config = dict(
    n_layer=17,
    d_model=448,
    n_experts=24,
    experts_per_token=3,
    d_expert=128,
    d_shared_expert=0,
    activation='drelu',
    moe_layers=[1, 2, 3, 4, 5, 6, 7, 8, 9, 10, 11, 12, 13, 14, 15, 16],
    router_score='sigmoid',
    normalize_top_k=True,
    routed_scale=1.5,
    balance_loss=0.000804,
    balance_bias=True,
    init_std_router=0.00782,
    lr_router=0.0004,
    n_head=7,
    n_kv_head=1,
    head_dim=64,
    vocab_size=16384,
    norm='rmsnorm',
    norm_place='pre',
    norm_eps=1e-05,
    positions='rope',
    rope_base=13900.0,
    rope_fraction=1.0,
    qk_norm=True,
    attn_scale=0.125,
    tie_embeddings=False,
    parallel_block=False,
    init='trunc',
    init_std_qkv=0.0274,
    init_std_o=0.0274,
    init_std_up=0.0274,
    init_std_down=0.0,
    optimizer='soap_variant',
    lr=0.00266,
    lr_mult_qkv=0.5,
    beta1=0.95,
    beta2=0.99,
    lr_head=0.006,
    warmup_steps=85,
    schedule='wsd',
    decay_fraction=0.949,
    decay_shape='pow',
    final_lr_fraction=0.0,
    batch_tokens=65536,
    seq_len=512,
    doc_mask=False,
    train_tokens=579400000,
    steps=8841,
    dataset='wikipedia_en',
)
Below are experts of layer 12 (counted from 0) of a mixture-of-experts language model. Rows are named router (the router's row for the expert), down (a neuron's output weights, with its number) and show model dimensions 128-191. Each number is 128 + 32 x the weight over its row's rms, rounded and kept within 0 to 255. Numbers have three digits each.
After each expert's rows: "raises" lists some tokens whose logits its average output raises strongly, later layers aside. This comes from a sample of Wikipedia text that the model never trained on.

# expert 19
router:096189098116133135089112164074111092118096152151155143099128160123117106080166139109129121107095146104201113180110178151134149090153090176125078145098153130143123143167087128104142145055156123
down0:158157096128173123079152099182137106123084093071131104097126159141084140145125179132053088083104142077107137122130144119117151153195175096057179145169121111107123153106148075130140136136111114
down1:112132116145169164188148087111093119163142154094097136074122100108111128143121141104158142137142129197146090099145149166117152141137109154125199132119155142123056143115107174124087134146172119
down2:099188143107123157172141166116178131138073094169120115149145108160148120154171119109126051173100136111149163145104157165118087107180069140174129109152059103125127095152103131127146084156120121
raises: "\n", " In", " The", " A", " and", " He"

# expert 8
router:141090102114100095146126184104122050088159175212126149051072152148127187127143077129167096144085107146120137151100103085131112094121123135126133144114099157068120167130157080182082140112154146
down0:119118123118090120106090078081077112117103162142163146120154112106084126157092086110102142127141150169135134131128127131064126158154148159086163138099122105150200123124104157093178146126142154
down1:150139097142166129141118178197111133106098123166178128128125107165122153149074130150123143144171134117125119151126106079110173023066106098119138138112149130088123194119118198112136090138075075
down2:129079154165114106123119080110138141146132097119135124093108113106133116131116145208131124090069178055099166129089136082152115107167123157141108119151078168143162154109096120151126104120110110
raises: "a", "ah", "en", " and", "ad", "o"

# expert 5
router:111126155180117082163100135120093054112152156138094147142143183146136154111148126141124109085080097140145082101138084067099149129142113151137144073129136168093125122136132129122048169122227111
down0:158091104124137117106118143096079119131146094101114113107213119118162176139141142102098146125107115071126140154141130150148138088116228142151087097126118089136140152164169137137174100170118110
down1:086117123120146160079118127083165153088113098067121163119097107053124173172133203111171111126107115133143113104133060111092130129093131160163113081125119128133143075109124124213120162160098175
down2:144156174131145101108085111091098143146149128172118132147133120123150118154101132150095099119107175167095110062162150128145104086205089169125147193139140116128155123165085083143110112204145084
raises: " P", " F", " D", " N", " W", " A"

# expert 7
router:100139095146106085118132155112085142152061127120124142086162157141125114136126163077179114142107108151102134089138065091156168091108062161158108145201144173172172144132127118138115150123152153
down0:092110094118094099185120172153183181117172093168160186145148066053152195102132098112128105120126177120106125110181091108120074146100144124119126109068098175153169114157128170143067145115105144
down1:103157202124071136162151117097134165106125108087092155057121168118117109141130128102149105103189145101136157091142138122096143146114111126124125117179095137135140146165137092093170070130094184
down2:087132110145140137201167166100058119113141101092140095080140103115130149126112120132143098143103092148104123175120172135069165092083175130143145168135064097105171113076159155136173146132123136
raises: "'", "i", "ol", " and", "s", "ant"

# expert 21
router:118099082141106096082063133113129085158086161166137158110129190131161097112149114131121113171081088142119135172162144131108097165099120121137129134103104158117176143119142122125129121126194139
down0:151165085063073113114115152142119175124121122109134117201109170117147121185113110144100180107125132160131159149082107139188110117157098064089168177152155100097129143131142184146104122099105147
down1:116132176152146145138131146154134126093161073121148135161142125110152153208164162152133110165161138144133144113129101152166121121205087130093128121153156147147174129091122113122063112143123121
down2:136116176137111123134115162150118122149123090125140099121135130107169108175139141106122160141141105115137109130124132123149126114162085159104168112107064160137131132188174099089101110141184115
raises: "r", "-", "all", "is", "ing", "es"

# expert 15
router:147137106140114148136092119131123138171155177179070130117152148109144094098150161127113092130107110191181112155127165105153136128139104239158096103146119191138137087182157103093085134075138161
down0:157167096116154168158102107102105102116133134157135210165143143138164156176149121124108111113089114166090150153171088094143162184107099147127128093127084073136111159123179119132074066157071134
down1:109109130129114124119108099112119175195144165100143100147121175143148123129113123071074102037153112038115182084135117131141136092086070098070144112100129091172122182098168168128187126153173138
down2:146110166113147186179109117087151190071195118158087100184123110102124121173140195107151088080125140153152150098190119128133102125172125147138182128079141092140142141128149102177118151126111089
raises: ",", " in", " and", "s"

# expert 9
router:112101160163143085107096125099150098156128158156105183096157221174158173064153086091121084117084108147107151172143142173094126124103100090145110103133130127137162070174097134057123128066148127
down0:140132116136133175150136135135104148111112112169130078171096067155133115105125149132091147136138106110121151046138118110161137158107137108149114157169128168108153182079120137077113161111062130
down1:155143092152113163147119125120148155126199119099143108090160135118089151115211133106139090155138069199118107061140135113119136127162159088109112170132085162110094117111216186133106151102154104
down2:143136122092129120076115141073093146122123189093112116141162157086200093061161147153094146153120138115178177133160149095123099129196144131146178085142135128127172100115185128134153117069113099
raises: ".", "f", "ar", "ad", "'", "c"

# expert 2
router:107146136219096135138096082123144109162163139137131153128124154130168168110255141073106089086096097107136137101158097183132138157093071177107072077171091132089153149153140103067080124108155109
down0:073169159082076120118174087044106119133165094152131148146114158189183152114076183147109160185126158170124089157118096145172086131087097071101171096125137112114124136120149096097106109118128115
down1:108086155099101119171107142168123169105133158104155154121114105167151152152162124175082156158134157093089117124128097091084080144141138135121083133168167123127102128116140168090117139139180154
down2:155120120161138127116140157132209118176171151120101129141128071135122097099165132172155111123177114135114118142112125171149161142164095140116195097107100173118107157071163080116168127160083105
raises: " P", " N", " S", " H", " C", " G"

# expert 0
router:118165096171139081166119154175109139128092174119114125127137127126158138113124122155142072091094093174118084153155109119110055157116123218101134146145122089158097107181169124144084127126153180
down0:137161170103118114145166100135094148180147119103128115126131111137149171121137149118110103086094134173105166084133144165162112141191173115126146042124153189053139134191145138083090117162137130
down1:101126126092165085160145093101107181134117157088192065131064145105122149108160107105140108167152082128127103097075086142129137128118166119115140132142061118142109183064135132169147092109218200
down2:110109077154112101137113139147177105062113073137137103107196116145171169124156135182168167118085102108114179105128118158168144078100110089114106129120172137116166155123130123144104109142063152
raises: "i", " and", "ly", ",", "-", "b"

# expert 13
router:089169119153145168113065140084130143164170142111080148087127223136125128119181131098164089093121133138139123127197095133126069142199114165115143131136136114094102127145134091162094100110132158
down0:115124090154083091131151096154119119113087129143148161131167180133100118117067129087146142091144089110069095131158158075171141123143156148109122141142164148095131141141102146091112078112100152
down1:113094116114107131141113039165124175115165101110069119190082143157101185091141200101128143141178085128145118167122150170161091109170146147146146111168110155112191114153095158124128119129085145
down2:185133121209143161120156115081115096135125077092129015199102134174101174095180121167088161145151139104185188095129157118127136125148131190133126126098129126128094139090126155116193155102117138
raises: " A", " W", " M"

# expert 4
router:113141126118117160106101110204127143143193156156101131082117122130147098148151121145172081060108039121172149075154171124119143109188084116122094091137107127100112118122130114147061088079105140
down0:176091096077084195139107154118090123208120120141146111175158145109163167140099148130137156163141102046117145107110086108175099188132141105084134122145121120170189137169148143110172122134158101
down1:140120133128162165141151158109133169119143130062140121154133156154046120108140152143167094111142124130138153147170146121125113111144157148142082137100129105181162092122140111143117161103081121
down2:164159114054153100070083079118154094199107099147065191101131155106109101087131201125075113104119073136118081142105178120126129115209082107167180154111038158139094155113094126159125122143078125
raises: "ing", " and", " of", ",", "-", " in"

# expert 23
router:129186064163066136164127131108073102207111156152136181109133168127133127133143110113115103105109164157120131141141117158132142108086091141126060127163147149138171142140136109163108142125173156
down0:092082130087120085157124092065155139119146082186162141148149102099148108137061143128137119154132109145137114126168086121180148057172092127075121142164129149253129101178154105147145110167136135
down1:134146144101102141114122148115129083135140122134128133119140115105123122140113085137116141158097116081153147104132146082070096199109141178094127178096091126141096138104140077068161122139174104
down2:139102167111094131211056128134103154135109135099113139146083129123090064137191110149070112119128115162115124123105103146110165141115143146067174077068160156065145177121170177102139132108039151
raises: " the", " a", " all", " N", " her"

# expert 17
router:141117109115130072162126115149090131145124144135134142098107156158142155157156122086121127130111122138152145146194121112141107145080145119144093156130122116120130132125169127082148140073130161
down0:139140077144131105176145071094066113102138109086182094152118069157154112104102150103097114059115153096139164119099140116111170196111145118111108158173152067119111171137114164104128120109116127
down1:119162113122093106124127055155065138102164121079113161129107159154153186101145075077091093138155162169124149083101141129116121144158120141139120111186130161101125127104136103150133121159111096
down2:124140161146165124103116093137127159125119109146087122128145147133078125175094164191175131067135147127119132090075159154073148053107084124141122180087077128096131053128122095072152108109134122
raises: "-", "\n", "In", "On"

# expert 3
router:141150047137124133160130115152106085158134131125121168083132164125114117103149101139117084096103132139102142130148151115184041177094087084113140120172089162131248083133143101109068101128183139
down0:123133120041087115116102125086142099102093120146144076145091099142143131096207170102076134136141118096096106157157102132164125094128160134161182114152040138155108122136135063110112101106144170
down1:155130169147167127142149125090140093157169108109143182146090107167146134130077111081156150128103160103231132114191117129136085092209149168089165164130138094176120172131141119108140094136096144
down2:121145102116144129203166123096109106125119096102094207109096100111070137107073133163125134094103117143065100115169149155090096154097112101128137188146092150090145156139092178127082121115126103
raises: " the", " a", " an", " their", " one", " its"

# expert 20
router:124142138148107115137121127125118135158100135136120107100113155125130111104128122135162103134101097121190139094148138152162160118123151137153086184145133126076123102174133125146130150123130159
down0:118110088080177147096116142136199096154148121151134115085121154154023094112055116091089121133099120084156120055159147099115113074144126162140135171163134099161080145081081156193109136096114191
down1:132164103102177150169129113152161118149101121054111168139155097112105105095169089160139092149141073073175116145113166140120126137106162118132105096140163091084169105129115123139152110099098109
down2:181125158128185192110168125088159152125155191150138153125115100161122129134085158114141118115182104087185086110148130133114103127140132171147122158119152164068177141118155187120127141097157095
raises: " and", " of", " for", " in", " to", ";"

# expert 14
router:078097142134100149126091165122111127104112157125125130100169186181189169150167144110122076119093029115116161061177132092134164131180134098163120116141127117098120145133142129164116142110166125
down0:076115110132123108199101148128128128070159115102107128137118133183114130073152020066134174145132121102125093128090129165076115133101150117084087167146147131069129155185074164152168105136095146
down1:160148147145105119123125081157122138102137115102085114143112170106108192160123082135134137110178136125231125164123150186138080146087127135111124042067146112177136157156100107139155156106137089
down2:142172131150143184131112103152098116084163045150115099141115093073106083139134106131138154144137120125082152180127124110124064084126155148120141087161184196153159143119203143155147111163075145
raises: " and", " of", " in", " to", " with", " for"

# expert 16
router:111215130163100073164127090075067090153125175182110168127108130124076118054134148137170082133089117101128165114199154067160053156127122138150135133086149149119111104161142131137146113131183134
down0:164123139137147104135084131105065164100160190135138123068103061117160118123110112142130116136163152122095103155137111103146116112132154124168165153155122117084157122162100085181143132106160158
down1:169126117137126115129166081166116159158144131096137158140148135076165096159139129070140202149135119104161137180089111156143143162094127104175151098153109173118208171115147089179156157096136096
down2:146155155107166176125127100173159177128059172147127132082177112173096151185159181146096109106112132135172142077095110098155152144097087179165163132162151144118190148182090070118162076112145113
raises: "-", " and", "ir"